Weights of a small mixture-of-experts language model, trained from scratch on English Wikipedia: 64 experts in each of 9 layers.
Below are experts of layer 2 (counted from 0) of a mixture-of-experts language model. Rows are named router (the router's row for the expert), up (a neuron's input weights, with its number) and show model dimensions 0-127. Each number is 500 + 40 x the weight over its row's rms, rounded and kept within 0 to 999. Numbers have three digits each.
After each expert's rows: "mostly gets" lists some tokens that are sent to it at least half of the time. This comes from a sample of Wikipedia text that the model never trained on.

# expert 8
router:488573432459514490509435492518505497552484555488440523452501571518475525523538471552517455455530451470467478403509459438591498452560424596517456538508515509482533431512443495534499483473455492515522475456423428460545529498485536475525416493531466507480495454536525504528526503452477503526483520511469555523530536539520518527522522523533528450455559486503526504491459587415498524396504
up0:443576527411446502489449428498486551458529526527542467493450557512511477519496571507527494466500538541558418521587453525554515521476437550533564557535495436503507511497516445576505432497489511453422480492423534513474432486478496531528532438537514493498499432454539563515429568485531465512492537535539494454507497500475488506460506537521497474503507484530529453486434522504603520444481
up1:490536450473507526431463485469459547528478517492471524488550484472492477526483522493496478470478497414495494483489468419472540486519560517480492443495532453510558526491481436504489544486479504462530512517506541437493479514496511538444583535560540518539546536493408540557585469494575485457504463496527498561563449475525474510515392469478476489609509520474499577578433599436536512463480
up2:502484587502551482494390516470501437520489512487434448495498471474461522531472478540541537522487447509472564495507499497448489468523505545523478513565512495550472504487474465407504539541533561417528535574450537513505460548527501492586487472428496512508485482437481469437525485490601584504539485527587482501502503452562501531460429525478486552455514461501513420524559509515512438454544
up3:429498457483411480556500519491530517485513468485506435562486566460530524476493516479487510571491482547536556452490501439455492560534499452472424509543526519518455539451516488483503509482469512452498509457495527523498463503488430496462521477552419556587558523506467534534518537418514438539508434493506570483503519508525529519504509489576430572508448476422480542432618457523507561526501
up4:461534415469493498432425482486510492480468574435388459501532517450481505548492511537488528551453506445550500553461497515534491557478527554514457451552493476472549482545593494493485465543415477472501512482491476515458520546510462503508527461457543534466570543490512493510501487535477438532543568502438562540504526532554513451533426480570517479493430504539462476584576514455479534501470
up5:477474496560489529502446534495520447465513481553490543553525482441484506521507431520431483467498520447470519453495531512447512491585446548486530504559485470528494475464523450487434528487460470493545545527448440483523598583496503463476489518498471458546540518497446487549574482522520531547469486511477500443486511548468423396518538533541433603457556474520590542486579471464519481493495
up6:529513522429522466450497450425506458489485500492452499528495528452490493535537498505501493493479519484477537507486549529483435469527485449588479487551516522493518543482540521508570513464514524558465468420489475450452496475447513524553452522512600467432500501436540491526517479485459468578626498515433420473530534511482507495477480446548454571517558533515527405534507494497553528487614
mostly gets: " t", " c", " b", " al", " d", " g"

# expert 11
router:469411487537503579500595513509521479532454560452444514570450559474531471500507534520498464542486489449492576448503438532469516499486446538467494458506571578499521514483518495512475516526504550489455476507519485532485532537529551501549476473579445544506469527485511483472500557456462493470542435561406497553486497378464500442544524491508503547441444519488471513492495429519507577560475
up0:439549501431479545569543542506525445500533534481470455534540421463478487500490524528488505527488526570540553479481516422477531503574484442505531511443489544481501470545564551522554486511470461471442552523514419496465579441465522528476485501552531458474518529410466506514432618444494435483477497566541421532494526479525493544452479489520420499471535456496503569503528488481523479506512
up1:525509553521486453504461458456502544498440532585490462536442483483570451460445526515588536497494513505517526542496433528574462508539495513524573516506428515529506535494495430453512521460480481474464526544457501454586464521491421499480488543491472462531478499486438456492516477481525467599481516472459559508524554540566497522552464511462482481491567454585485460481513482520496483568371
up2:485458520502462551501467497511542488555483459542436504516504528466454532567500432493495451498492420542523541499504493567508509455538551482553476431493495496417480554472546568488564531519580586516467463508430434476483453437480567534536484476433521564513539504523372528447509495479523492511514521471518538482491512512480454526502523487577522468461456550521502441570506544511496428442510
up3:472538453479509530574535526451493525497428462524455481437504525486509418515557517486465491570499495580454532465501422498509586460404507452472495564473500465512479528504575497446524579485493528549545552515496452560439495488493498471520501477511494468484495465496522534501549518585534537446483476505492491514510412509500523518461584479466570499419531435478485500503523578466443479585503
up4:556512519457464523432493467434489509503463538470432534422539432515496488472478586492473543484517507456466517565528526578535554517519523470435517548539464559502434470552546493479439486473509567502521468515496544544463541565519489382496459489555523539551494461505567517506474491459532515502431512542545545503472517479564447500534515518511423537476541495430412490461470447514510531464472
up5:531430503522452571523534449478527506439480466505491548421573490527485435546522592493520525488484468466485514492436531475473464478407514472531492477435503480543467487527451470544541453459610486573523587487486485530466523588529579542493537492517549541448549464501505496487444517443524494485476505499514467481429492460503522475572492469445519465568465545491463497507476494508537534586472
up6:523487525485431511530476489548452432503482486556457447555476483504483469542498515557511467526491546455607494445517505533514522480505473456463502497542564446497561447493510560522423492505456509559550512489468474440457538425508541497442547546533448551497425474486459567514557500481605495486474473525446540505447498498557513509504546474463420561557523545517519432478448550516448503465538
mostly gets: "9", "yn", "ty", "8", "7", " six"

# expert 46
router:517570543523522547501537478531495542485539533501513441560481502605462510526490487526481565489436557545480495525487433524596543532504451460444475493458514429520533519519510473571407491521500489558424474480553525575512525581473515516487467449536471518479524549422474506512571543552474550577524517503551488517502568470504493511461534471450490526478420547541500521446503445507534528540515
up0:495497512489496493539493541522512387457534450545455533545424537468531530482465472538418464560533491519518542476526546477562573512439525543533460496504490488550477486502501421505524529572471511480530486477457540546468450498518484406488593484419538485527496479532498457464506516498480569541461481485497469580467542493562454486474442491434552491467523519537490435455547553566548500469434
up1:533578486494483519562494485600524466481520477533463486456496492479437455497593491518495444436540466463559528529575548482477600489478547492469485486480476458517485502467468427486502530508477492481538505524551514525434535484513503486496544553548545513484428459543531477549527422470517442529476526465536486575458430517453541473525517491440469496557511477543560446467477585554476474449421
up2:516451491514508511576442523443416500481583452541500553435494477491507543510519476538524456454550401556467442480503519469456560429521515564511492455567483509514512489529561487492497537541502503527523443499496508487507474533583523462557467455453484510487448551468554503384529558486492480552463506495472405508479539451482543487499495535474552502595505491565513490567491499467494468500441
up3:519516458477406470514594532453544542453523475492447436531553490485477542477523476457563515534501549541506499542475510476502579539499467577491441499533519489471536496577553492495539472486563458493506480504489527513465517549424501510462468561513489472498522514514505536411457469487399454518501501584464471524528488536391510492507436417512488511438496500445520513499556529489528532585435
up4:496592481418470526503556534428542506519516511501582457518507510457567409493465606449505536422512541451467449501559523530510416490548535453505457489520505533489463475559493470467523432560536527520478510485497500526504566473499522449424501460547485528506549464608481513463482580479511467503556460514528526501481411490516537495425450527505493509492539479488508529495427497481510497468516
up5:489500452469555525528514473540574528472467538519485456413463531530475571509455520487476431500491487467476458585483452487486524463513452474550460508503526449481460507477469468546495494576505504399524453497421513511509483514480507460552536536460505517511518474466448454520401545521483546532505520530553490555569566551518502453514453476542468447572546544516496447560609461459524563470502
up6:543492520410498460514436628542540533468434500449468522429510499521498516555542562494503502478492490522499502450544483511597532442535482527477502517480554494573465528439495487485493557531453451405437508480509545494429447502553525477408557497456512517507489509564502503504541487491496474454530458528533450518495559504468468495492526386483496562579495514498510504505485507514573465506457
mostly gets: " |", " —;", " And", ";", " "

# expert 47
router:505478532540456446536595509518522475465507460472601496517586465477403485496491526452523507497433516545528532414518479479499482450451427537434552432455421542485595416516487493469513532397486516491483527552522520402472452504522572522523498469448486493460470493491550478478528501489479518527509476462527510465497486534441490473478472540511465571522544492481516503512540485473460458492549
up0:527501437589493500526492452489505527499497526541473513538422527494499511449478465485450456436523528553382465542545464525502528543556504464455521489554454422490462445505483506505472515493470473526498490531460488518519539500479581492559603470542508527503509469504446379489454553510562512487557485468463435561467486536477532477487454460506523571537467559496571507523433483512571552492503
up1:556476540489503460464532549519487445406472495531542472501468511555481464533502493488529538539537539463559489544488523557472480550537471529466468507504505554518546483530580417480510463437465517493427562489499511493432455490609545481516448558441461515440457510530519618525531462447529461493511499483557479497505581489468466446449494445561459520477507480502488472589510501506448436517486
up2:490472522531484416487454438477500512486519474540447479592581507470486502512449524538546494452513486481482542509492553496479466506549518524485480461467516513460534517481565410470582494558497499461564545459447496459470567472543481456425486472521508567487567503499467510523473460447567460579577430443506521497476546582540488452524511434565513455483506570524509517504462536520483513418489
up3:489517589562459503467496491455544426526508531605538422541550564435510462453562538538504531510527504536472519553523497564489452481509520467447531457458515485518567497509469437545466451480459507572510528522482462508508477486484539504492446537478507516516526539443513486494531517443573471505445403500446431550482485432521506561437566493536442429456462459515461526515483505490521558522514
up4:462474509559478512572510514469519475506537463549570488492541525513557397561493538445589503529510495444478521516540490466452503544564430526538543464468471489484478452481515545480512477501438529512488475486534578505406468503483537513418510434494491527472453510451604549435466588541487490521502482462527461513437482487512474505490488463534507525613526521487541475529450437497476441499537
up5:452479471500514504526533559532494472443523534501543544465481524563429578521486465519491506501478455533477520521572483497532589468542506485518444448485441475448545512464459475474511504439516514489480483468436503547498450478488530528529545468550562453483469562484540449550563560500503500595508481530492568413506586491373480520512470499447445481439461558492532464542519503494562472458481
up6:521511459509517516538498501560520478544511447494520522462506433490455525464543498500476488505473474565518489501510462462464546558519425532436508508498462495465471475563511483496447513508571457532518503530495501503569571571492502484464460462465446436524489494612551507407551488578497455440526461507522545513519520500493418414534489468510517601470528538441437417465529541591516495519486
mostly gets: " Cup", " European", " Central", "ti", " Parliament", " Europe"

# expert 39
router:442501531505553506500457475572484440475539453470528547498485487489535438459547582568468453562530517511541480477530567535503493470509514459510502537451450511520448493609531524551510499504479472454523477493447459557491527444419542563506528617470562523542607505492533477504482524458509512477466491491418499486417486505508536445480491485503449492499523438465501440480494441436491452544497
up0:520437488444508483527522544536427522507574541577485510478417527507522469553486561499472565534462537464531481508523486511450540489547454485531445518542472570477487542473558483432475479516494444490482403574495508503500413524485541515538538519425519626483519537523548540477511487470501451511466485448422445513474464453487505485554514527412496535534476461503516473503535516456446554543497
up1:457474482391517537506563447494545495518553484405457485459452563499517569534544463472472453537507549528472518427471488479490481508579521515492480542496521494571488478533497478565549462513545500473482441459436457443435498513508577549474509526450561535479579491531506533431522442554434500486582476507480447551521538559449472485501499438514511487480572495478517454505476498527556487542501
up2:411558504498482489470470484561445475465563462553572474500512480516552493514446521552584514469430475524497402514436516482563481505512473463547429481511553535496488534505509518528548494458535583457519518563566508563596527520531507494470485536502502503491482399481473466530425520511472460480477468552462458503520545471518569496518414459572498462534479473482468564463499455497472490468518
up3:472479467450464457447445531484544474487560449524450452478552506501536485471533626569501538524535488536520493526476501457473550510524494500501487535557544476503610540533503493482560487479437611486449511505493517478529486598446505528486530511486471515505523491507478474480517488486505558465532485481478506458522449469452444492461512501503517523477494626503537451448469517574415474435414
up4:475486530523491538483473441591507485476479455520542501607490477521471496451457482499482445481484540420487504559504473457519442432428473493541535453547449499480446529498546533543445503488568533489486526527480558561534582465569425484550508449472518561508546552499482467446469544464539543480475479518433503420428515527534516494453514513505462500544502535500527481486552475473582453559556
up5:551448499530476493449546481516489429459491518600488491557542564506533436475543479483440466495538501452479466510431482451504492481499488491433508580466521499439542489515509489441493468550469534495505464565460496527487504480570527536507564557504477501530463509516522533470475488510507433528527380469552529529489599503493492502493537459387447528539463558509488532495498568452448585504553
up6:469483552466540541504418449484468523405522536542515527450485531500485440531479484539492500494529545490478554470496585487462543447517518481443481498498525542455445570595484518511522495481535533497448465476456510557426501398558486483500552510491536453471544475461448476479493560619493510499489592501470499528470443502483465533527427530481516540531532502498566420498481480543561510507456
mostly gets: "″", " local", " along", " Total", " ft", " south"

# expert 16
router:481515433463426553471522497513479519522517561493439480533503499444506481510452489480493479489557495551509498502520454532557552521416453522492447475575518475511484469510494523480460527453442512488429519549534515470517511514490582592510528525566477459526462441474546522490514402470496423553528550548417465559569506500527502495474495536470490459483465440510531441514499614449531462425534
up0:542545548425425489461552479450517571477502528464477475533468497479455485525512464546504501490521525543542461624574485507505506485493497470494482467480484424516488459565545541472492428506509501565471495500491523496471546457534546567540581496449560473435507540513435536577421543469503442532519494481427519593530518473503514490510478477419503478518449514452474526489457559486560476466457
up1:486418557486453527580513479538467475523493487493486452501545529484492517470487528527513478495456531456454562540493490497540446483511584502423512440476508516504471491446522524537462447540528520487501555560451523571482441471517521508530536530426545515492546581435468485512532523458563446451390510486438462568517487478468549542492510489498523467454491509535423549571478479474578449496587
up2:489531527572551521434541501482531527525515512496428526528539479489411464518446425441433518488484484510581452494497555480463547547419513519535513463472523531456484481497482493546506554474476490526443546489478539551465515490520523487449484523540503539482452576455469492406507509516537458506435620582447520431566491544536532474528514533508415463523437517515538488483460461541531509483487
up3:549470441494464566517500495493488528531530507512568520435499531464451553403493506487574539479494497468461477535483478497486495502500525504434478393485501481459543469546470464547440540491473434507509473564452555469468524524560555544574441477460469491412430480496464477459511554457471461549517561517553519523491490495530541540514409545489511473569503563536474459607533507495521489521531
up4:542459453503479480481533506466473492528475520494500504511541453519461423471537485469485526582572560471535531556415471570422506475528499520476431453452504425549506489515420534510478575538443497464531587530497487545449508545533533484554476496485508428491491549570590468450516509529525544564494490459445501519439502505485519462510560503489524443510500466500470485454450535611509456508485
up5:568544457522415505487508492497518485507497457560508566434525473516492494529540544502512518524539465485462517474492552455513563493500462601610417508536554489555490444471451468480481513445482492449470477513444499454555489472558500521510417537535542505554468491552464505467537473430502493532476448462392521586557557470485518509559469549493499457500469519501454495536463450525479477489570
up6:501492497449549481510503505504466522529555538566476543466549462468534514519505474539436490455510496548532508502534468550500433464504549496487509517495511511471476557488522511491449556435533592450435501471512553500476487491515444480440496469467455526512502468491529416492430577541453493584469474527545455512505453431481501490427450645554536527456488511504499478539587477494532581433481
mostly gets: " c", "av", "ip", " p", " g", "qu"

# expert 2
router:559512507529521558454507477512464450532500564488510486547552515504456478579511506526449597450521504586516431556483449543547475457485515532444532449537517405495509532498533487526468434431456481518487493528478429569484480459476519574463488564527515524463545511489505520433510482521477608527460526553538454517469563471506562531485519490483516568563474523509415493519512500526515554458535
up0:472523494507529503512555576513522551461523516489507485566489504528565508555511535476484525432397472562532591495499486520466504558490533536469522528437507433534559458500432495450471522455493457489511448503474513532482494513567564455500529456492499457516475501477502466449503540449411486579486498583488468520487553400425455521438506484517484481497560564458507506516501505463547402513558
up1:429518506439530483491504453467427486587488501514545485485444588456583487533515468467500501515469414505470542458478401486497539549481491489547424511467394496522448476450543458497509538492507495481493587494536486539476501509465486519557524483530548461462541462507456517607478527500636532486525488530484477552501541563538464503492494520472486499534511531534448504505532497535465428517502
up2:488473534476480430472542559480521484527590522493510480583488428509484486413517417436504509547469505528496532519550414511507553507472439491404462523476532452520473522534506520483487557567461497446483494618542527532429607463452498452497575497453464453536581490502518499453477474510550506486527446453529579521502484544503523500527434504508491478472524503531520474498498468526499531484504
up3:483493558516503488539527441522488487432523583534553455535547446393489537469526505540534446408453520506537533507532515557439493530491534486509534493510521512523463483523517497452424554469512502573574531458517459492482524479458512441519464464446508517514555502512500509434498490486500446527471506496436484445507531455430470500556460646508578470473533518516504474497570475438536544459490
up4:527505509423529517509554479497489525496513528566502522558499488506415518433506456460514503545517481492442495555468459490452549575530501466476466494474457561493513476550589513472510455515538491471475493419535517525449478491503489528557432507415551473482514403528450455553445507540551523506510440486492503574478460505539519555502513517409582552572471445408480519536566476513484504534486
up5:466546477422497494536451505587567513474527522471511479512429499474505496504549462511506510520491466492472619565540482509531523503466458470479530523503519487542573494538498470508497502519442521493444425550560486501407397481462535510456483549516517515559557504527395587508426518457486459424532539469494446502521518493468438463480518533542410497512520563508474526519527509524449521503534
up6:474580490518538434556425592504433441536579502587492466470503470496462514545450519550471488515519542489537545559532500479529436502463466498516546476547476483560552444546509552453494517505530455447501533513541442472484472563542545477422529447508451420481446427474475531499522565508459513480518484459523477563493427479509506475501488518503486545472503514607466467563502474509466469479502
mostly gets: " |", "|", ";", ");", " —;", "|---|---|---|---|---|---|"

# expert 27
router:545480527542416402492520530464526470515491495523570488545578566465485469538512494452486505484425498525565470469458477566497491450472531421490463492511501468496417539504598502561501481412535484451414498484499504469501523492467500524434562405443529554474511522492514512516494514486474524532536466503513485501496452550433516526472501527524574512471461531460463588528488423504498500530575
up0:514526538495460542470476501536498463549452503524509495509510525474534442477493608482584508588531556531569457437562513495472531449542595443459485516519552490516457523459453542511526497493589404488535503541437490532495494498497498487456512544460506535509540533516471476451496447548545488506464419431520455563377511482490515501507474512553499512538518439435440472508503469505473480462476
up1:481490567454557541510486546490499556440485495488551488499519546439466508463475531547482481498444465427487455505516538493562488454542539518550467517560526472457443560572488487487496477474500538468530473467527524448420422441536464508499513467473513547481476483469508525492511544571485447480562486502473514521565392455453521492463490477489516477526457533529589521507667483555504492498488
up2:516491515465512489550472474456539514570472468549546516456482533544473413544484500525568476559537514467537543520492465508493540495530540541518513523471521516467482508494479466538453473456523520513521463479484531565457553510501460456480500553495442566539515490548549420481490559363489473497445522457486501532376427531569470558496419427499509513483514588471471474425487511534502517503532
up3:454607447523518554496486498474461405521510497476534501555490526448589442555527558465487487574432466477504426536541516474522499453548516557562469514427465518531460529569480404528492426584489465528479461448466485461493448493495556530446496528510495501508535509518461523495412528436524506558455470572503504577468527481533492467482499536497448519495502534509532523486491519447506513536502
up4:525413571460533560469621503615483540492494455523596533438524463499446509492428532456523489497476478509496454517510493446542459506519515504542430523539494534446508492498507449492449497455539499457523521470476485519559526537510493508452424465504515454402464538459492503445507469498532467486508556509580495511516494433490456542464537531464516495517512524483532473496560586556534558454462
up5:518480516528530468549503564485515522514489453537423438509517466480433580563464409540543531495502515552501518552524536520483499581491526507453543460529505499529514479573549525469568486464533472528456475514482487452505541586520503463529487439412546454432475511544508565499559459457463439490567496497457482453584501496456444485436462499556469441478496458510460509493510517409540500515525
up6:523494471446501468487495550553463514467479480451545576465500559543497507492481515563500469531445535427480563489528511459481505510521483559515490464485470451473600506531485555571529459493543485464516480506502503552499516432468540510499481523425481609538562481498515485531487489404458482505538507452507494562474514498469510507418531416452492509514442588501540520446521369498563506533482
mostly gets: " on", " May", "In", " August", " March", " July"

# expert 22
router:498463549440512525515528501551540534454450569478545500542433462484452441514539454519415519500552419478501537536490467548429503461495536469436493468489580419458534542519415490504525539563517501534465541566483471544485472533515573441508478532491562510507479528560535503426441543515492469466433486478521505538519475410430536488495522521509509529536470542495430527528519481515499562541455
up1:562453453496485500447520501521512471415508483508494507550497445456506475518569543540515422513503509556516503430484546422498490493535481415501529533476567457483544556491456522551540480553535526492522452533494531459538550567458566529533480422454481564496490593465474559464452551458489521500468459494473542527494503502461484452516471497433511471409558484504537538598489438446497509487544
up2:460391491482448535469497457460532462582484522463444493513488543480471469532512554450424457589472459475471523515557525458487549475469434513492459498533572488596536547508504558486579497501450471520546533525572466560478464476492543492443475517507528545490487406480537471429502477497549489464499511529436529539476513534495458445497534480526500463522499461466547470528583505532529575494550
up3:485490499462459480529446470467527550498493492481434472556555486448460532437536526514552445511510577504515481584476485483514456529433526511487609480446490551547528434479527427512491476494506435530541487451529548540524483545488448508513495481503512464453529527493550494561543494483560507508447548542495463396530588427537482546510563545490462503532535481495470485510567432455431530440477
up4:507520533511557466463503467466460478556546504483607455454507524472461494497456511585491530493474516549475484541450510539597506486523482552509471449527458457446415510487543490457512442449493471486505446543584431500584465436503521551454517499493463498494471491481457505467499506547425513534510495532537606569523567519486486511482508546506572541423527447463461529486434518467481510497558
up5:525540514434420395506530515502497518425517449476547461556473492484515489483466525552537510500571546544495481519513477522427481489463469551557551517572513527520527501472496493484515438509481457531457593394407512549469441528450535511530487473494440485516478526502509480553477504501435501526557478463482538515531486434521532492523462501504599516479527468478507459588510461451559466585505
up6:445455541459572529532488557532479486563486570487467458534524427497485503437563535558540524458520532510500424494488490516478481453570464552456510443523578480556574540428442462525505512506515503425548533585442514441536481506512446515467507507493547561427489488464505527474471435509508466507573520470454520471524421501461534477464535448482486477481470543541498477495554493481553579494462
up7:520503477489544509441545427470414474511439464479535543518565472402575493457395496471493499531505536571504493532518449510443434499373441541528538530528499499502517492450493514462537551500515478537509530530538532537507525514487506515447560522546515480433517469516500472475489560544547525528522436457534397563454503472510503541465477505553466499523601471492500512443504538482477517518522
mostly gets: "4", "3", "5", "6", "7", "2"

# expert 62
router:466503423573511541511471519571454537442551515492528512495455439486525477504547453521546416502506484533529504509511486515560548458524555425488441529494450476526446506579384476500493513581467462454485485568568502481519496475483546554459520557530534492546538521488452535496488504426496544486498551453473503529537509478502531509530513499496466395499448466410493513510471534421521429500459
up0:479399503585519521503470478539480481449526529430497446497515509535508529514535515474463444492525433561545488546513536528438604488550498495467488492453523498494437423532470488498523578504413525507510584516496472538469462536509539480484516463538528484490506557517450564409446557448603518460551479456471430482540500479472532538514501492488477454544499488427511493501521535472581528471489
up1:500525454494482501529481485563452487442517523446541483589420474532473397472551462508494504492549507529565482472543514498476484528528490443519462521526549433502494445534474464511488559505413459508530475553449551473454481461443553476566429542537504471557567443463493548491503483467487542557476597547525461515517451471501441500533537479554486474526472472483466512569535481512589557454508
up2:522595540475538493524483559428500483489502477451516441504500427403539502473490499519487493499503495590491479562564513514552418527421520449538522478518481485459550553509551538459543491506525527507433520570477518515421538479476543555516548449432505480523473498466492528500433486563435501535528492566453470417534472494527487469487486505547449449562516438458467472489506478560492563525544
up3:513515548518554560514492418524480552443466544507455556481438482469513496522501416516490518527541457541519524503448471562489521518510521454423500484543503429483499436504496495399480504448544521504530512518514515573495485465441533523480486469403569447472565511499511527563557522401549493475558546571451508495485433540532463453513423485500476455519443525540564508494491490519555544524491
up4:527532491491495545492493561483468536518448496469454513527495504516539459542530494515530430468497480535414474526457579489425512517594447477567547579444515522494489556536521585497444510489463465601507462525448486496448533499459538508479602528481529500453477508543438538479476522457560564507518470469472443461527448520451489531557481510557506476464527476492505462439558471454417458505532
up5:515529521457524448510540502459597569484528516555534551549469485522550578447446435438462491539502513502537487480517460372481571499472517499548506423505562452448490449493514470485536541500503469497476449497552495590492470463488502435539412522490433482497545467486467601498476517461495582520506505525557453537519513465505414514478500555515465471485534532512538524475479480505491469535494
up6:503511449532521504537460534477557505521600449490560487522538448484532510495484436499559503501500505490535528482514558476580514510502412443437480459502523467492557490589466438494446516509485528514576595562477479494469453575450570471537504473516526480470516499517449484437533559438554511470475558501512551559484504522456486458459453527524417501492443467467472544576471447459471468485491
mostly gets: " Le", " Ar", " Gu", " Am", " Co", " De"

# expert 12
router:490495509510511499500488441541543426513522506527531442548455491573537511488543548550555538528527480396561535516479468551483459490558515436451481554460559488529456522529459497517496531471521479487516485489449539543499537410426487539465494526484522543577519510558548438458445536458527505423448484492483502602408471512495543513472460505532500517512464552554492531453448487565475523425471
up0:503527443453524516522580534520500511574553538463489417506460481497575486563484472458461504548443477506451490477494513451421469582453531477547473508554461491372544489496515521512470446544435490564589500535549440464491521512508533505545530491534561483453493484448530492531531456496459458428504537495457522522488487479496511406538550473548530522536532481434524541457510514460511529475553
up1:518531505551484551498499537530532510557584496453569504426528525475465553502479551510531519497517470417540478601455503498508433450557519512530478523506488508457428550455515458438404550417490534500432460595453493560454457535465514454482545468515499536536520482556534478495456515484463535485431478495476474493476492454523521474472519523514552520553529517518492542469548490528517429469402
up2:481530552501485461495521471448483432400503561540493489483481437473463515462543490551538503408526583486610493500521398498492427502536553531453492532538535503516437532533571541534509518488480433457533491453461524476604513522514395427513510487476566502447463491483447444474515498498511511469496456468524508493555509486550521516508462500507522519486464500557541543511520488534502578471539
up3:519471533556535467453517495476443436454536458471522507494532502483489454443540541499507452464451479543439483470529528455450486550555411563561509516423443482445496476507469474519459567479426480527521504515550554506489454485584517534524581526487540535570512502495504548523413563525503529530480418422471513510417530474479526487594562547548484522488539469505487476520549452497504493510500
up4:506492472521480406484529506482525462444504512522547485510514495554474520451509472537497552442493480435464526483481460528482522472539413523450527518555506442512501506509478522497516512528518453485525482542462543500497479528529574504452503495376475529425413483478539571423507587478522505514471489543580528508483495532413485467518518464580553536516470564576480508509435581534419516504546
up5:523450486463513567491468520562508490548553559508495491485477483475488447456463480468607466533561479490554564482477509526460530516579510504426435476433515448479486492435508526408494523526588484470501440517543537544531469494535546509458522518455548416552505465487451440507515513511500555493543446495478510548511489443541499484431410543501513485567510463472484540455487565537546446544519
up6:448540478439474481548479532480535487561453486474452515574536449488526526424506520554535604531487522475497487534477497482559492517497451499549447562529467503565496463449532514453538540453469530499563485436435510562530526488501556464516471523502433514444459470539540475465487441541523514500556447419492518531420438433486463519528477542478583517490529496527585528538442499492541434481492
mostly gets: "/", "%", " million", " half", "′", " sq"

# expert 35
router:510498491528512480509499463443511503504501542505532538472496502532443566461556525532492495497404500454586487469479475507432538513474581471502468493488488550469532515478547537546497470476604505434415439437490503514530490526548492510421506471491528506451467422498431495485564516488456434440533521518511518461538409447452451499422525530498494515468531601538450480507524526562521512449439
up0:474531519451519542537513544448534416484473469497486508533498500497482560544589576498451495501453569480480470472492475478439480545511526484553494468444517530560527474433524506552479561472497499511522450533501495523459461544588557528491443488465492474523496407511473519425494518474604410489541412503559587490493496479467471412497531514483467504496505580454457463528536499542532517528480
up1:455465541529529481466504501490458516437507536457539566454501484456542449480504514514513437508577505421489548426522518537514468489563504474578473491467568566468445507489508504584537525561532500492429498525513542564476513482541469514494560479482438511477471425577529521502523561421468492550533489516496525534480459484481442491447476432467431491450527590502498492443528525587501451538463
up2:466485520498501483513401527578528397497452549464470505530454476489522522463500510576486532441511594522500465443550538524549489410514517467539544527484484507500533457488526522480544454469484478499491504513491548459477517512472470434505555506489546432471491470493493547553475525531520471520466416576540493481495463454495441521518523493567396531538547557515469478445465540585532535562429
up3:506470534468525527509507518484530519515444548492515531432513472491494469492458448456489493410460498546520400521532501559462473460504516431611494501501514528500488572432480439541444517529542553482506536525587578485511431461469482515461557520493577468517554506468490507508545522505511572502469480585461510455497470548497481524484542513424461426490501476569471512484453548518505404562498
up4:517497488490460463477525466471608457551503475487570519514450459556502577541474509507542498528500457423531479463500512640509535459522462513459414504544547445520572502485535491552486545518451494475471526487447478459460470501452514513498484548583511463483452454508494504429492522495477479515461493518537536509510597467436417487521527474471580489598486535535496506446490543477460502528474
up5:534450436505518545491462463504529498590440587504454411548463483505489486509546494466516458536477489459549520509493513512515438450467506542519510487434487518529443514454537517514443486514410470484442521608492535455490546499498564550435432537535455513559494472456526553538404480519498470435507573547473514565512429533521517486556475537527544468557490509536493511495468510484546508444527
up6:483462549454476473489464479486438472468447489470523571528555500497476569507504537544528485486584437442486498539556557531505519466550546494501495473550457422529504459521510493524473484500497452508506558439517522538577516536469472517573573555430489462530521503450456404496481571536462507512480460521489521475463444516420506519539529579500553505511460469504431401500479541548506425520543
mostly gets: " with", " at", " where", " had", " over", " as"

# expert 34
router:449496552519506566457496534429544523560455558477521405433474471451512496522501499481498508541457463498469490448501506511533542537547498481527465451489512544516503564446514525603478481497512441581487512512490480557503515547545528526454494451498528455501483541526421490526477473516494483462450366524514524509490501504498562572425535417520446447529471548454437510433505512458515507571523
up0:488533546426432509497485473477520520544510488482522498543518527501410454470545535515524442507494484481527522570453475487500463492560520507495512521459543504546516596465550584434437495419446483438557501490461428557449512525533559558505495483490467523515465492459513536515474526537569456457529501475548433546475506521446495513486467435566466520584440523504436534439510458490572568503489
up1:550482472464603515506524602505505536468499484561431517442477532484534441515518542445460502480563505502482441506520551457542558449476479534512458503465558544476518550493536494525572478545513474528507504553499473555475504526491434521511453489476483496528523581498535469528512401464463512504438570475492525439487466492459525495458425420527468542481542545439429512441540446511552502543443
up2:482589472459500541454463514469526517523579493495454459534507544481569531499531551495489490519498493575488561481530527483544477537524539549470452484509505411439510532539432429488449492489454528531550541505484476537482499500543556484446443440577480523613580436483491546536498497414443462470513456488547486514455586532484485469450455525508474541486495454480464530436528461462512534474506
up3:557472500574514526505494503441515525439479506531534519451502453493450519452480489493496454520513526533555450478501479460540500445497579471552411558507523570454525580533527463516483506481498557507553426536503496437483526496539484479452499500533550543509489451516579536540380441507519522426496499548523520509491526435459495469432532511432398525530498414496582505500541487478543506506497
up4:411573502488446511551510525489453516515455539417514565480520601516530493523522497479488521505483516459510484449555502484472507582468391624552469521535466507507508494495536518461397529417487461457520525566437477516492489483477542498500516462523486526529483512465527552475504519468550484495473508532516524582541496493413469498459531553475536499511484543467523519482472542484441412438529
up5:419512497505525515523482577480550535553481562479411438519525538531491533531553507527521535432509472587478540499465439444462509484549438487501442485551503487510550526480530487480530469595442527482492475493508515509445537562465460512421459459430525568438511506416484549480486467484502431467581538503532451511568511454473568501537492501492540442498458549470458508542525513478556510468484
up6:440428511546563429478509448533481534461503493509555517519573443535514514459494509414529512532503500522558498525485537445496468440486520472496539488403476480476528481499508443497448518450514515477498562524516540521451560556550505508527543528510529552542524454486460490467495487481486462457426426621572507527411559560500501450481485473497514472546547542493458514523517560525465435521420
mostly gets: "ed", "ing", "ated", "ive", " made", " used"